config = dict(
    num_hidden_layers=13,
    hidden_size=160,
    n_experts=160,
    experts_per_token=4,
    d_expert=32,
    d_shared_expert=0,
    hidden_act='geglu',
    moe_layers=[0, 1, 2, 3, 4, 5, 6, 7, 8, 9, 10, 11, 12],
    router_score='sigmoid',
    normalize_top_k=True,
    routed_scale=1.0,
    balance_loss=0.000854,
    balance_bias=True,
    n_groups=4,
    groups_per_token=1,
    init_std_router=0.00972,
    lr_router=0.00287,
    num_attention_heads=5,
    num_key_value_heads=5,
    head_dim=32,
    vocab_size=8192,
    norm='rmsnorm',
    norm_place='pre',
    norm_eps=1e-05,
    positions='rope',
    rope_theta=10000.0,
    rope_fraction=1.0,
    qk_norm=False,
    attn_scale=0.177,
    tie_word_embeddings=True,
    parallel_block=False,
    init='normal',
    init_std_qkv=0.0547,
    init_std_o=0.0107,
    init_std_up=0.0547,
    init_std_down=0.0107,
    optimizer='soap_variant',
    learning_rate=0.00392,
    lr_mult_o=1.0,
    beta1=0.95,
    beta2=0.98,
    lr_head=0.00624,
    max_grad_norm=0.5,
    warmup_steps=200,
    schedule='wsd',
    decay_fraction=0.847,
    decay_shape='linear',
    final_lr_fraction=0.1,
    batch_tokens=65536,
    max_seq_len=1024,
    doc_mask=True,
    train_tokens=267600000,
    max_steps=4084,
    dataset='wikipedia_en',
)
Below are experts of layer 8 (counted from 0) of a mixture-of-experts language model. Rows are named router (the router's row for the expert), gate (a neuron's input weights, with its number), up (a neuron's input weights, with its number), down (a neuron's output weights, with its number) and show model dimensions 0-159. Each number is 500 + 50 x the weight over its row's rms, rounded and kept within 0 to 999. Numbers have three digits each.
After each expert's rows: a language model's description of what the expert responds to; "raises" lists some tokens whose logits its average output raises strongly, later layers aside. This comes from a sample of Wikipedia text that the model never trained on.

# expert 26
router:546500426502461488459519448503485502530488573550532496477477634527570567538445366470563592572420506531490457497510506458426564586417528508565429530464449528493448529494496463419507575436524479374517566474538451499538479505478552449498530487562554421520505456469445463510479448499508565464371473552492470491525557632559410482517506396462491449523509496511545463445486589404480533500557427500405497565491449440490536529482515498458454472507508492557431495565480569453498439388530473
gate4:531533490550501582585509514532465570576397512566419437433532489521511514583492438482580504487523472482573461473619598443475527479553471497491498455521392509461543432563531438472397582423477467492532475587508465502452490472505562575455479464498457602560476552533503456461541511503509519604450495478521477581577528414533478581429556486406531479577432438455418485463545522475509511542511493491500491567557563651507525546447452531541511430493465533568548479486514542479573478461443540
up4:482432575515500507593463469495501499505483492477482519467554439588446426506502588497509575496485524528467480423591530515581482547412512566472429504480399473494539414517467573487519465479614525550548581518529488491591534565548351461478476542520378541523525588504564514576516420563474475440516559567463516478534469467561484492452494552559457386438623513450491507504547434522535510457510566589446484467580504496518445457524589469435478450501503471427542450467526528471484435522436551
down4:454580494521452603509501561438465383520521433490428494482562537528522445447422421502451548590469530432478400449448458518506499550482507583461508561595500435590475455502483464474486551534482542559542484446562573475477474498612502518434511447507438470569505559484472422516539451477527559470487516536506461574500565484541512503602420473531528493395494427380521488506374542603514445490530523585495494529493490542471521515551592444493474487407549470564438491421487527524507587501474431
gate5:478514493473535440519457575522429505409427450477458491458478599437501552468549565443444486571445575537501548591472432515494465610497452590418483510495510597432489488469586499469465524425551480506447464485454595515517545471497633529598492509524550435536417562367482514442469574544474525518490489459475412453491489582551497461508490499537536571532470540555488465490559503561508452511527396474405528475441531584473549460456516525563460479463545455378507455591482512438506500532482532
up5:538530563509507538516548488520543532602519477508542530486511442517490395474446504494481479468494600485383443458526432463495457522443464574560502502448445498547474500577546587534522537480590494454426665536498476580552426540513539554453453569509484441488434430481452569477541457452571497403410499473523518485542506450468450496460503477447469500594525492508590583473443529504537498509523466503538544568474475530467531404435504541440490478395490372568490523518489613477383539529572473
down5:488530507462480552456553461471520448575617479401513524443513530512463496589399381490491501510503418463505481537578534474586498506491475492459474537546437477551568392552451468470585503551515450477608520453474538513475467532464450498586504537533458579519378454484503497495457448405545522527517464399446590557528589419531517528602539480460478473505585592484470498432483502458512548434486645504475490455491434476521526444472403572485508568525528462530490439496535538537479506588501547
gate6:518517448507484479609485483603575562505478551468604569507541711493509470539547553509511440557480573460482428517431517539519524534596483519564516510526496510499547504604566429446417468484536561533608413471630527448438481480490553504417461511502543483495506552414553511511479451460527428547450511556533433535534562479499529526454517540508498547548579529491489488473468584466454477487570457466415527430532481503457527559475441441492417526534518585576515516514468515470484584489430520
up6:443509556433466491501507611515487564539557517544494556479465498383483512412410519604471546544451536514416616440579451474547548614520514419464472587469492554479516565440488509509368423620456482483535508457427567466517483527487512498542462472426517506609516453489506505456495510476405413458456558513555459491586488511540522461484410502565499501461481539508501502563504444462459497509529483499495629544500513500465542514573424516492556450554480515505495470442494542600525472610442452
down6:492413548507508501535556538467454489515537512440552466489456407603507410472475509446416528454390526484544591519514478512460508474493560509396540458481476489468499550532543430498514608481491406425421582437502481495417447565450500474589502510422504504449463486527578520458445499529465448548570541458444509520462490491614553461487391547445464471470473579613430482559491503442577433492568468571471487510532434480408424525476551460453424451441550499529454491562460558471524551500438578
gate7:566450488513452487506472425452506535470500428569386490500582556587466586575480514510591488545489563510380468430469560453555633542335484415533479440406442504470473441460478464556466515446535505500510489516530528455477446565537542456496442503464506564577513498539460530508422550503545508518485554413418427523474541524569492523473500475481434515499506390552545529459510542514442573561539383529415498474523514517586506430540506507500548506504492470525568500563461541550462550404488469
up7:446556476371582542485480476605511487568487596561559469495527492467436559560482396469365549567538354464499466486546494541523484484509462573501441501490562654456559469512540458531426463521476520492475467566550457524456515512408509536555489590543472518401519580458517515412475493531540521583448459508552564539460511426494510526533457488460527515446535402518491523449448436534414521589525509533423543477465490501508520543497506520453554594592494472471556494525550484491537539532565524
down7:387537475435537518521470558478513465501483539512502497499438468505530472485500531486455486538509468437532561418498476547424409420484550488557459469488447502481565452475412562382496572569507554508546463477482527500380382539535477469564538453461564522499551459572585500407453497511463571374422520420425565452536490477483546407583485509530578475466510502492543452503516540347480606481439474469534545529554447448447483537517537535537485554453480489509576526492532562465529532485609421
Middle pieces of Latinate words, such as c in vernacular, mi in chemical, ti in maritime.
raises: "ster", "st", "ng", "sters", "cal", "ta"

# expert 41
router:496538508455438567464481439524502553518606528528589428471510484610584498486556406482485476506387505525518545464445466485497445543450495562447491449415511511432480503467575507537514593467474410548519484449495457550491575524504460499583510457400571543531541496439533522453546462562502516583422401499524486451581568566481541581484519451512484444518478595494469483542456526389481544508554521492537524490405514475408456511468605451524475393530556498528501494573472529481395542455610539
gate0:532582553446526493550541563439476459414459433596420503584532539426476613491483502525448489474446500500446469564605514561520490478513434464409516556599450526451459468513499548535503560492605561375506501517409491472527498562553437533580436516543522495529490574529469549509539484434453434573508521523567495455464559592464457573542532515469424552548554557534592543436481504509503531547488443550471469590473536478481565431459482482386582463508459542522556543592484510524537521471444525
up0:548503448617505512423535542545431394495531402556559536576538479517462504568459610547459504534537520474585615466534516488510529507510514512532443527422502458427477488527484549466544462611496456422516571535462470566550439433459516448484499595479482493438572439498473538510575386578416461545542506554465441496426495476516552497513537539443443374482419439554481484479457551420526493517424527510571438533483500464487538445572491468473527432431527470441457520433462452446421496543520450
down0:540415464601541502568525427521527514487466507590503477581508469563542533509504534441507503588535485467506481547507528546452515488433619493444578477427548506468513564608536412454501579519518508522397445546494605532505527520520455479516531474454501475546452496539499528572469610542394494482580444472479540418514548536521584537425520481584577567523523506571586499526531607612536460462457434547428452505564503514516516455434584497508476504411421443573540515495472450464479490527462574
gate1:435537508484566490549428517528474508572502471462502588418492419538405535481442430623535483507490502544482489463431447580490547502533532594563492498543544506394476430580522515508488531447486584464633507475457495510571425564455454465523500507438559570509493491474607515462453532538565505515509481563542540510535498490451493569437452507566575530466500473517442583448516511431592520524491495456493461514564536473596553541516620546585523464496416474571468431495515591510517427453430601
up1:475577596528522509481529598532424581495558474469466473442539484567463503499508411452520531488457425525547469527521375483510478516532501528503508552462477452543577431521491478453505507553535552439502421501480531591576419549497494461561574568532555537485492426538562611523443505406445375520535464433471513464605602490458536566550591510533542554437538518480518563550552474471528440575517405516482508505486541494465532567475651482516457471471468410451481519526521535410439449516512497
down1:559513523382599441465548487552501546530553485456481527579508433521464522448479456495599557491547550474516478436552477530306420591406510476501628521531502512365528494600448492451488523456485381510512506550506626516419469536462454511466498525497478561485520572499551440519412550557547570469454521520525488556435501470501511516457527571488529566502553492523512540462393469497458522415565488449467535561474553493522458502476489541475474479551515529570521485483561550509494554469472588
gate2:507480585419504561494447526478514450598462436601586548475459548507591488480512542500465510496454521553539488543515536450405480518542455435452486549507502498405540475648536486414517445429495530478562603504470404498473559510474544524610474470480430540502434465516485453537485440570591491586457457488596471447546544451550526596429543495600435431536556460500460420492507530417482546468592577517454544521493508463464506522519466469534465455437547558533493507488431506537520484571452407
up2:455463416544517511564585470573512511455430585442418479564511587512418521482546548462458524561543417422508449487528490524559489547512460638583465396515433429500583550507494478457548464543477404466486510468565492505460547479540472506404477472486525420528443569528516487585474520496501524534504521477557505616439531542546509512470471453589480483415455529575435547526478452478603475481533501429473477538442408541497461457546598517490498355535473484426431473538533512470417469483501513
down2:414455514445525528422537461562423541583392577561579388524479544470562480560540476546494467558421436475540408447479504548609458467503454505515492392496490487580434569637484483517470466474482531498475475535457571503573468471524541467436493492480488471448544507488377581516508533471566495516537494497422561580453614597457452549472482581486601463537473445469494487580550539471543526538496546502477519456473439485599563499537484525528441517508510521524436517416470527499479494433568499
gate3:502429513674515536532538497497539542508442602515555513523475569485535550553522395503509505459537459505548398593542483522463449453531526443502486540533551409570467569529486441510633496510494582532551488611458602539458593450540512511502396528498514522560508502525499507476486482470549529463497494586434565574520482534581481564565591441550507432466464531533443422462529520519445478479437549495583548491517453477552481441480500463489523476501521504486505419418543469514523329512486477
up3:540470532501469492544492565476539530444466530427473481530483430496504440623626441544445485526538439526560477460552508505467385481583494587510422554524448476522515548528505434452409520582494483512374437512471365569593551569439544549449518570408466547540488472514455477550577609592516494460569504458523487553452490524471460526515526526500527459494472435565485481520488566435516526426547455432447558418516453481497409592480445477449517479543467543449493561523531519557427479488542513
down3:440530502500510457495508483493516543522557469503460535433534490498525422480510513568513546521421415562516552477451513491549549503425558417455405514501489515497621514407422555535509496448481495481469431446478443551519389528514447543489572527520478591407460386410411628440528522418462528560545419490491450489578532510453515532505491428632559516511391576454548464503461462553481396471575415580541519508497484508457481471476563542476522474528479481383491532548517506510470533538546513
Three-letter country codes in sports tables like FRA, GER, BUL, plus final pieces of names and words, such as Camambugan.
raises: "-", " and", "/", " of", ",", " on"

# expert 50
router:509503448503470491483490563592558578490482594552585404499479486524472562496543490393467500490483424463507478518455460481427476537461526476529501515508546455526458626575444458503629558431570490461528425517564476513512585568550488514647474435461499518565571543509525497463545430484530548574399492531466514506566502566550425540520544427521562497503452554577486510574449613479479445567465530422479440491483599427479518519496495463513442465379505473506424515546437467475442532519512481
gate0:500482466550522567503530478480522469492536532492593563517489477535453448503573477458464597454451406590495558459394464498491447392489592547443485617490583456531577546534535445523554411556507513573498430497559517630398542495494559566540419493414518468446554487506479431608596489495561503466507507454485486515487446585537473521515433479463555579524519462531477555495557499572523446477460535478536502590447443471507533558533520427463558515526537518471460346525530526553505515476495458
up0:516424438475447503540478537512533554522535399557487470568507535426489488509604493478460467493527521532521366485546643515406471472550540558532476512412490494418521445594524371496506417496431487562414549398540491464537493459552498513501534420522525465516439495525468559520538551511473499494523390560423488499506577549558489623490487487488508420419469499532422546517433557460463557430527532576451470432428436500505506491462493511513512503622450413439511539500471496537538525479568540
down0:427519496480458465528498507524576462468556480448460459529445448415584464447426428550523477458557578490482559573568496528454537560516438549469553518470482544475515487407478561475524519539579447441541455491466531496549426471429459532453565552500547523446575515457503577506444474468491480510584563519527581537561495435435462546547453501547484508474540505474451477495534536524412482515564540612485551516470400583554406603541512580485499439503506425575501546539589547588654475562534433
gate1:399529353498524546463451571514536505568482471552550508546481426559422523493558483531415492393560512549519480469502440473425480436528545569473548512418448497611474508520605430525498456419600484535540520462510471528488538489396432517475549449563471537509418547554459466567483564493461497525542479501467401508536451506428508499435559471565540401496392504492537523459501513415599586456524536426424494554454409496486473540458499499482529559530577570489425527519548527517494532477528531
up1:642530455481461527487457519541601470513642523493457543537468530483479585490430548566501554535557517534460426513470488420469476479598592447419494469454483458561479495516529501485545440491518499454584497466552577526587505583518423465507561569511458451526391524402420501571453539524426474589424590530464571445522415469552437559473528447546477448506545557521482445422524544467547492442532431445508562472500501442500539494548548521463452466472515505573491548430579535443475501547522458
down1:429460419568566525469520418441469575472412433561509512523519418543552531475526442520490473435535422559431502483575522543579576532468569513538472472569509467467500478507494545535428438486507504481494468504498614456473582551507478495440504551566478524496516541535489505527524507539441460431558569569541439473439493567527527540496465425644546583557484424558436477505430473536554454511421506423440406437503558502502535554508394424477475569431548589446449470434602486496455479536478454
gate2:535406504537529480465464563501494526527447546512590569486530525484443438454482465422527564488487563508522492379484417457533470484625573541496564552489518391556486484515520484473466448512571492558629524490479580514471517419498581429561404543584532576523524494467518504521411515496586525574430522484423420457464427569513527435466488478449523386539423493444508499509500560504480580483461517566448568552542521362476479527566611515483457510452492489511468482541480469543425494518521542
up2:463589507556529524473494401511480493436505418522531487494413493515540462403557490562460480481449517435427532510573553484552535476492417551458500440547563542495529454498441493520515425552523549545457598428426435480547458382459501597455547508497507486463462381427506518549476470497450576547502489429617535562509383504535439552462529467505504594537498439439472459546504429535494562517459368500499579444546480546512496540445454579414433485591477455550541480517499482464526499416533514
down2:466489531447475461490491373498489527476508561444544495537618443514470457559566454404417588474472527504548575531472469435396504476464532557471523441453499535487461509410524474446509540572521453461416542441586470463529658520499492593549471609419546515553411485454433510469487523490468477379450588483528524484515509615569478475447538496490454490539489472573424443513445474466586475532449554462461517479499481462470431575531494576499460518487450568538486528450565480464416526505507470
gate3:572451493511507421467592467545477543500512551453507388443471422487394538418508565451499428454438457501502514514507532420432527470631554542528587441585559439496556519540457458541417513427557484543458549531491494492461530593543484489566587511447534473536479424506475475461492453466428519420469559553484468479498490473629467399498466453503529530511516415523548453512611452525534466508483463571517513505537537502496463397533526579471402475490459505579542451499460493558560465583580449
up3:501527509471637529431519441505542503504515483507460489508515502458414503411527593491509373509574555499523529487464445446393453468441461502493572505483504475593511508471509405488452471501615493480449561531515448511571535511484456530576444616444410538472508515509424459422475509480551504365484500584489498495590563467513508558477525443548459479563489539501552527379484473602481535492472498473549487521538557514532507507358488488378498507515574498527447539493515482584589431518496573
down3:524493492562498541428527520494454546387455535541574497518525480602585517453475444475437470563502628478474428559456560549485495492453391513481472611542530439519466534472526498469414504554449536582480497527569478483483491493458538504462458447586458564464415472418495536488464519529439542514583449537534526565497564462520506418517409446525534563460465493546468419540505435541544482563428497389501483548508484448559430567565546550484506540571544519520376505375528531402477509537487560
Inner syllables of South Asian, Arabic and other non-European names, such as ir in Kabir, ak in Bhakta, Abdul.
raises: "da", "din", "di"

# expert 35
router:520484494521493539475413446482548571480517552601541485530485538562549489555524508493505578515424387461539533439379448522404458474503525509377452462414437508534463519559517519576551530465577392484546425530531450533504558512527477515617502528351534516551515471526493491472505468503443464602436482445523507442548493583550494508485516474503555528495504514554482535505453611485473538497544455518520507539417491451390534590490519457501472417466516567586469592549524503496439525488616445
gate6:497514468546549479539541430481532492558387525496559441539464483530505550543483518382529516431507446487517483569544439489533517436593456543532595430517528501483561431499402501499488503580456473552404446561469470481497584489427429403558566454536456410482561539389507525402495546499539426449594544558433533437479540558512538555592509531539538589482475457464490474569535506486512588471513559545448482474491549539556474483490540378464584535491502438559522490416539438472557493490543555
up6:526604494435534534586534418510472523483461502412507508633617550550606520542492485510450542548532466496449441464600439573587471510414453464529492567508503455417507428566479531459469496512553411442468438458586385471466524495535482561543461406464457503538453535500449525560508478574543561506449564462475430542502491530505455496536469551411617544540557493488476445505482496507474576437472525437512484520547544592542479421544506492518463488614474499490526475517543490476491512450629501
down6:497518498462536422413464564445493474454561541421546493575546473511514492490431487464491518523509470489470497579504490557410553602623467584549503475463526485529575520514531552541581514552546446587572497509567398515489426534539503486581442509435549549531466498402523438511573456470383461536565530469523518531484493591472463565426517514465499524562533574531534464537401435478469534467515507566512467457517428462554437512528478580424545469464530503500485467423457435623466559635466529
gate7:549446458474555523495422528483451573452413561500506500454506492571460507624500508450470447554457424498551546460484414489604620459567500441475500515433491495541476577507481478450543537582536421430554448522540467347471489502478521526446463544573481527555504557376498481568464417492447456488581466409460560491527412530537544518575537538435440488494498502550473570423456431489509497533465513471415457535478428498557537561487545435510426594476460564549474520547506523533576498537450475
up7:511595518466541460491514520418453462500541481556485456531565526507606488467529484503520537566501627520504549596494462415431476415473496507470484558511399481519464522511388386586539476493487543600401596516484551527492510553511507473555541471405490412431527522561422521432524496604467502510545611491505531449427500451496560476593493492504503551453537424533486504591432543444461575440516521484508502479576529508509404447564486540520526472525482412473441431406496527527506547458515566
down7:516491508515472507492446598549443519533570461481533489556526483448436565432557425490500440478531474496592519428524546537490560470504492493393563369378539473505473509504564453473514544475445427484568398508471595511518531470595585536434552473444599525478436491489566559503530432542542446558379501592523567473427464491538458518573478563514461527470440550421504453472569565445472547490444542496532405543511494560503484490471489513533586545433558440548515507485582549601504520464513490
gate8:519507577525509579549427551535448465511425531623506491532504530447587576594434592478543482559473464439523495639589488540429607431427495595428454468433419523560505500511475517581421420586466458536514483530494498562511478493541597496572472577453494440485493463426463528518472478459524578505484515435447395510434481494472457551540393541498513550519469430485495575508496488489491418445517493487608485483522482450503518609515491499524520499502452436508450572555474480430478525474493506
up8:531494491464435511500473542474503479579487532503528513455478507477464527523508482492473499503542599471437430441482539450416467560497542434558536424434418520542595508513502559543471462445555539461450517521518548544423591499561468498462436445551452581523563547472505422510586402520444469547454565605413431482513525519475433501525416447560493482507480499524471522489577544592456583467586537525414506640518624547466482516407466418512482591469580506496468474502463460502451547428602526
down8:539569439457477519488399558476531503465467531584590455540476425372560562504564543445523486477471559486560448459363559470570433560547498557555484551485481571536517543490529533502468537444483506543508550450537506550651468475522570496399545453527405529424600561490438412553582458497492497494506525493434507522487549566570500509502551588508421477454446430536569557462569624477494567532557475527529448535573517490517514409525516530479570466502565489496494538504460463488505514488485532
gate9:548478548448519610455511431576512397434532518504532525550516457573505493504423533425514529406437473528511516504504542531486540549520467476450487512483544408621419542528547492487604543525566437485526449525573472461518559508483526490531443488510486500489513505470473434514542355478391511621493518513439543509564481532448535524524580418465523654444489468550511539506513573505472418442454563443518519421479491457548484562443501552544552555439477501500546622565573529482432480468487429
up9:525503572530519450454472560485530577434546548445472454549435455547461516531406459443528511502464559438562348530482515509526532506538568444601468456553582437409478506513464491398495431550500545655497482464544521490543571514439472520452445516400538523507469483531539474494511502538501530563499404473561470451504444516457562481513468472536493471490508450476457494483550459543440490482432574496439527615566500516553449415449480500418421593486513604492417459525457395568468494480573522
down9:386529489470456539464479495557482598485519379493524484462586473466514415526460534452551544525519473447548570506519467529483444507520511469515525490479587578499516452469444512473557571527535444443500509519606547461502411536445481500589517496378506443478454472609571512477573470489453554460506428566456434625611525524500457568497478525479481501510516464569504440428466523595450492561483486452538503501464466512465386555373530562512436484435467491413482475548533383458485543567497532
Mid-word letter pieces of foreign personal and place names, often Slavic, Hungarian or Japanese, such as Petra, Salvador, Veszprém.
raises: "'", "-", "w", "vi", "qu", "ci"

# expert 12
router:469463490525492574546480430545465562523494480464463542556436497615628506608444457532518552460416458501653497549520511487452614487567527547514467515530631529461425536414553437504526560511485448483564433561540476554531560601443577498541516545464499525502558534455541396446534533479481510510489511487517412449489507479520512448540518546502541552469409508495545525596438411435514486460552473489542455526453453458443509551452534427466457469510530551562479474541433582556532481423444523
gate0:474477505535435500497454467428517574502516458472555545499517537516477537447454565457445465425460473438599533556592563514517516458495461561481424496495443487476456589556568432570481530486519551520446447492474542583457565449391392616549442519499484454503505480475476437557602442564548488443463490486461445437496535541586538509468567486469511538546527475538519555386469332520451519458554558521537557565523466509468540491516553450489464530524540470502356408488496520507572474404517478
up0:469609535458620460377506517505449444495606405453571483495577456458488518424569566563597488460424542450501516597563452517458530467601446525442539485478563439542529495473587377527496456417531536515466402503433555489520506565541469453495474498396470581488484535539562415496482502438507487484458490499507433478457476450465447433550451492480556503545485475496473512521481507530502465303495528428507484464470582413446511451522515507444489486492431533487491536509476497494469528527509498
down0:504519519464489545523556532459505485443537512534445488535448518565584512500427580594513513498535497533461502495497562475426496477538425528455434457489606456525625571477576577610595518460481526493487479482492511539491506503529588537505533569443410486542480581497509467558528603576492586489491555482520491481479522549490487557535425537494450551481536511549490451418344435570437486469518541544497503466504474450530456405443580557544585510505406370565426455428441472455437498523503545
gate1:395535487493521478545473493542544493499509461515527535501459547552499556566494490478551480488376575536405591505563496523552579426509512554522576497459515526460570583428566525517537533456527522552549547580488537480568493537541481559556449419390497462436597549593583441485486567514603462453534494443471519499566546435458502525564513563559597607490435487514461549593495417496460483509526472515479502450439538514500608515611567469475470511481436433470575516523551505510461529456407529
up1:511491488549442408561546460534480490466474575545497419538512477494399540409489516545445420522487542465509515525564465565553520482509486527543459589517532492608434609546490547528500491440559458539462553465544503554379470600467486466536551457537486474398522511548464530527486388536475519480487476511447505372562501528465613454468554435429519486539434487586463516465551443504540407503483443570459579523538534516537501471630465491567548563591508533543479533418579545509457485506503425
down1:473520518464472521440553411482545549546508496554493439583598530514472475471412393460471542511470457429568491513506535430533501494573511464501616537500493528488546598521433425542471510407470509512493455457498410546463515534542423473442430468469516540604590485437483524553481483477523506361416484514466549539515576522470506536464491566547513453537538579513500455493564516507543508586523565527449534461465429471531447501459592546397430503478503547430559416476400500482574596414539444
gate2:480453545548478482446583601470460547561447527479481572545598503555559470479458471480477622394491541604501410565594501445529494519561393554576478440403527559409517586385483519534535461434512516532502562568520499455560531493442510448497483429468472491494485528440532470389580496443514514475522445523480516534472456518469508432456573573494496533411446565505465477448519461433595478531472515506471489437519519512517543439546464522460507405515496528485576430423455488514607506540504450
up2:512449469551549458572477565569545544482443461477583444475497536536608590588476381536475463431401504560498568495471481484474582532553461449497534395502461545535416503500471579503403571515538542470476511527456540595491443417551465466502481469449468471499545533464524515577471466489479512460457477483585406425486514415463497500488464473363511572386458547494509436458516525520582476569533404531569511487502478622460573529479446542527550481489481463453466542454548493468475506493522591
down2:516417484632584466539553444492622485496486506472511494525525377457464508541540525490578416455560426507493631487533507505505496492476505575400470534528510612553468523446486525506503470389607549498467549420538472481378461449452494500507507526530517474498561542540461527536489551495507458443448530494454418417598484452423498482380448457518495469502535500544483511506540491490521435577435453466533509459505402542547560619502435548471485504486506483493519538435489451553503419510389506
gate3:555432469495561476497464458542462459478497485520552481445460537483503437570514535559491501526555484461482507610486458488521503584607481557575459518494555557518525466460549424482570449484473479439494534546584490574430600501497459495511645572426455503577565447441589503505545506483533514534589529544563441459497426513544537530514579458495498499592461403558480460558472575493419510518585526419525472553554421437472435548569505495577425474497437532494461463561480560564625422483495484
up3:472627551494455444519523478444506553548587443596553497483526488482452543519406398466554511571434482662509516443463445491547504571424390420534492467523470503515553524532466512443555487520472503552519506492425552469554448561551478469382484416498541467412564462543421445528522490583504447470428506483554538529480504509482472595560564440512468520474406518565556427603501467493475474503469485492525546448442551527422533445402487492493480512476570531477540467460548498477392506529436516
down3:495488538429575602532517489479460482477532531467501406434536543426523524487489461397478537435560536456576397462513432476494496422594502476544532479488508430508424626406507499553596533474539500537442437564447582505512422473539522527495558524448486560480443551522536455569506480516486565499477455414366547519425532615511476535534540609504497478494452521467512526459480466515535526465483505451519510441619382417524495474517593482480531519607432490468515452502550561493455556480536466
Mid-word syllable pieces ending in o, such as co, ho, no, mo, cho (psy-cho-logy, race-co-urse, after-no-on, at-mo-sphere).
raises: "sp", "id", "it", "sa", "mas", "x"

# expert 10
router:471525446556405471490524389445494574558471515479421521486539460543477522440514495457539559574554574492512548617535531492466577529428484544444480503401478581463577575476406473563575505405559496446485529523545477457454534486363588555515484507442514507446566498444508448466522478510496528471454488548476460456546547625517517430511514492548537498516454572556462527555499631484542582442505638446457484456490487471477459437586545477486552430423467490524449536494504566550514522501544520
gate4:482544495490529642513525426436527508387423484368475512497586511526517546478503446483505546493516498534555477523472429498359542578542454574486455520495600506483453471568504581501508442473447619539477515509534466573565458581389507518508453552460395523467473547441538451441513552545520561566538577497539539571549528476529518442538493539517484493503470476596462526515488508435451561564555522444480571447486441440437430530508586504513556495477558466462543427531595438439497493562505520
up4:503494549467504448493459504427537533555467492480455536546513488514511414503436515496525569515607507534553612541601513573481454542456456500453499527431445492449477535561501395529480492482449548627521581541552457511435394478461470522418547606488490529528519525442505582444555594483559564536467562539516447518561400596484458444498586571426487554574534465519556388527461508544538534477537486535509499600451530429514398538449455508511461487496504502598474532400549431477505475524525491
down4:443606452536469484584397637435481492456611576534484517483494411496500471532460577467436500440508473581491500558505583508485516436535527514428508442592490413515569500550537506544521544409458494487556531507552421448497593536421494434484491519495463470491553518529476495484489462473451490521539520539559529478514416483572484519467600465551478552492616554593518538531526452473501491399498456525381396454526514452550540529518521591580493542491497487393467571527421482509555508548465483
gate5:503517489477405514530487471465464563550470449556474486496536440471539476497473521551438574506601579439472477478605496520465519385497428560504525455474421595624509492558537446526613430466432529503455470508538587518573479605557399548449515525432487529493514572485494499533535467525489519560533591590495516422469480512519431464506589640511532488497446403504504520542469504511468525459567503500529512539520511544490444546553496557469464441473503531451552473546544635527451505376446461
up5:555544507453459537542439475560526604495567473448535587531499473481462522560352520570576455479538473400546495537478506467461541562384429505546537489437389455423496428478520469407436514487495500471541589450496485511488496572489514476535485531500518480490483532508547396505496570468502539578551576509521535479493384438532560516583484477443469545508549417482477491378498435463505497491459462459478492562467636469533610529492545455488466512459543579430486591553462551512434507539565498
down5:463512509505515457465518609571480504532471474503423511498574487515388448582442541510576518471465467545488543420615433520413465479445562493517445469515392532443588513531465485438489578428498464535468449481564514497523539441530521438577463403447539542469518492560562523547515482583485446548447564582447435532489496604552469494470556501486446534497421579516560478570561477491639502536474442550561480501459450603457443577421505498499480608513472503495546517496466510588519534423510469
gate6:559531536505488484509490411486535524596554509549473530569487420497559494467566487526503434621425483470517556583514541519414560512519565539477479453482429537500592548426446588542571449496461472401434598509488506532433587558446596621480526393557498481439604472511534555547498557508530517458528388462379599404497460471502536505534510446495520493483452550529476493539514566446527495462487539433527540477509519423513514431498517579462537496456522486482448591493473527556511507462567539
up6:521529470438489496512569455508430502528535537467524509420365580446377488559480548488519539513512468553530416514458497530466527490469475434521545487502571615529499473520614522574494542436502449568435465489428546536434506500617512410536483521481486439540427528511515532563589466507565421513505560507409546469474459429446440498453521536479416518626491534462508459501503548489502526478518455407489449494413489508482601418444536446474500439505557525480543620473396426503419468491537518
down6:543522430457415567516472523446538490422494494508467640505484370599511482403475528606477481643459489533478497553476528476409535530473535534594466617555459559515505489524466509495540529454500529451479527508584453571444576446518461549608501481470444528538487427372467505568490546479582542565513459520532478471570566490513468478475517469579435490561530478517550481522484506569531417521543540542485511598571533462478533469619547412482505483508476530467494452478462514539522432563539499
gate7:467465476546523439510438522476460415432528463460510384478461437440583577487645466489498467524561420525539489518403588513485547373418528466533505492453558469484465481495473516570563618582519461520517505462504470503524524521481437450476561513526554423477584440559519534520560502452420486514535532549487595509414448595559565528429560443470498541584437446488511488578484532512508455537482577498459493507562544474611481495505590486488459516411389521528539519432487462490493523563528494
up7:524442491446485531613617536536493483500506514392470553452422483551434469554533538538451583552529479497450530428476511575464521501495457544425532487533513478562536499523580568490466499499466463542508529402453581441458471519562480452462483449463537470416507583547464515512485534475545542566526508469510563458437453490529562523417509611485506414547471410403489497561528498477477446492433499430525476469491436438428577419533561456614524481417430530453616425498435463480561508555539404
down7:513589489586502519555485535614470484433535479533440461501475558409606505518519501549602481389567583461552454404588600520563475394595454456444451592481507481531522451450559551533517450512530458451516445440468488452500509454478473507483571536502517520498521556466476582546540524469526531490564580554535600441542432593498527476435470522493464589414515403527574522479459501513473546520531493510594567476462484533478557441405436532536520533516527499499485523468479529469537513480411586
Word-internal pieces ending in a vowel, like -ora-, -oda-, -ua-, as in Rest-ora-tion, accomm-oda-te, Urug-ua-y; also words such as Director, member, professor.
raises: "tor", "ti", "ted", "te", "ting", "ble"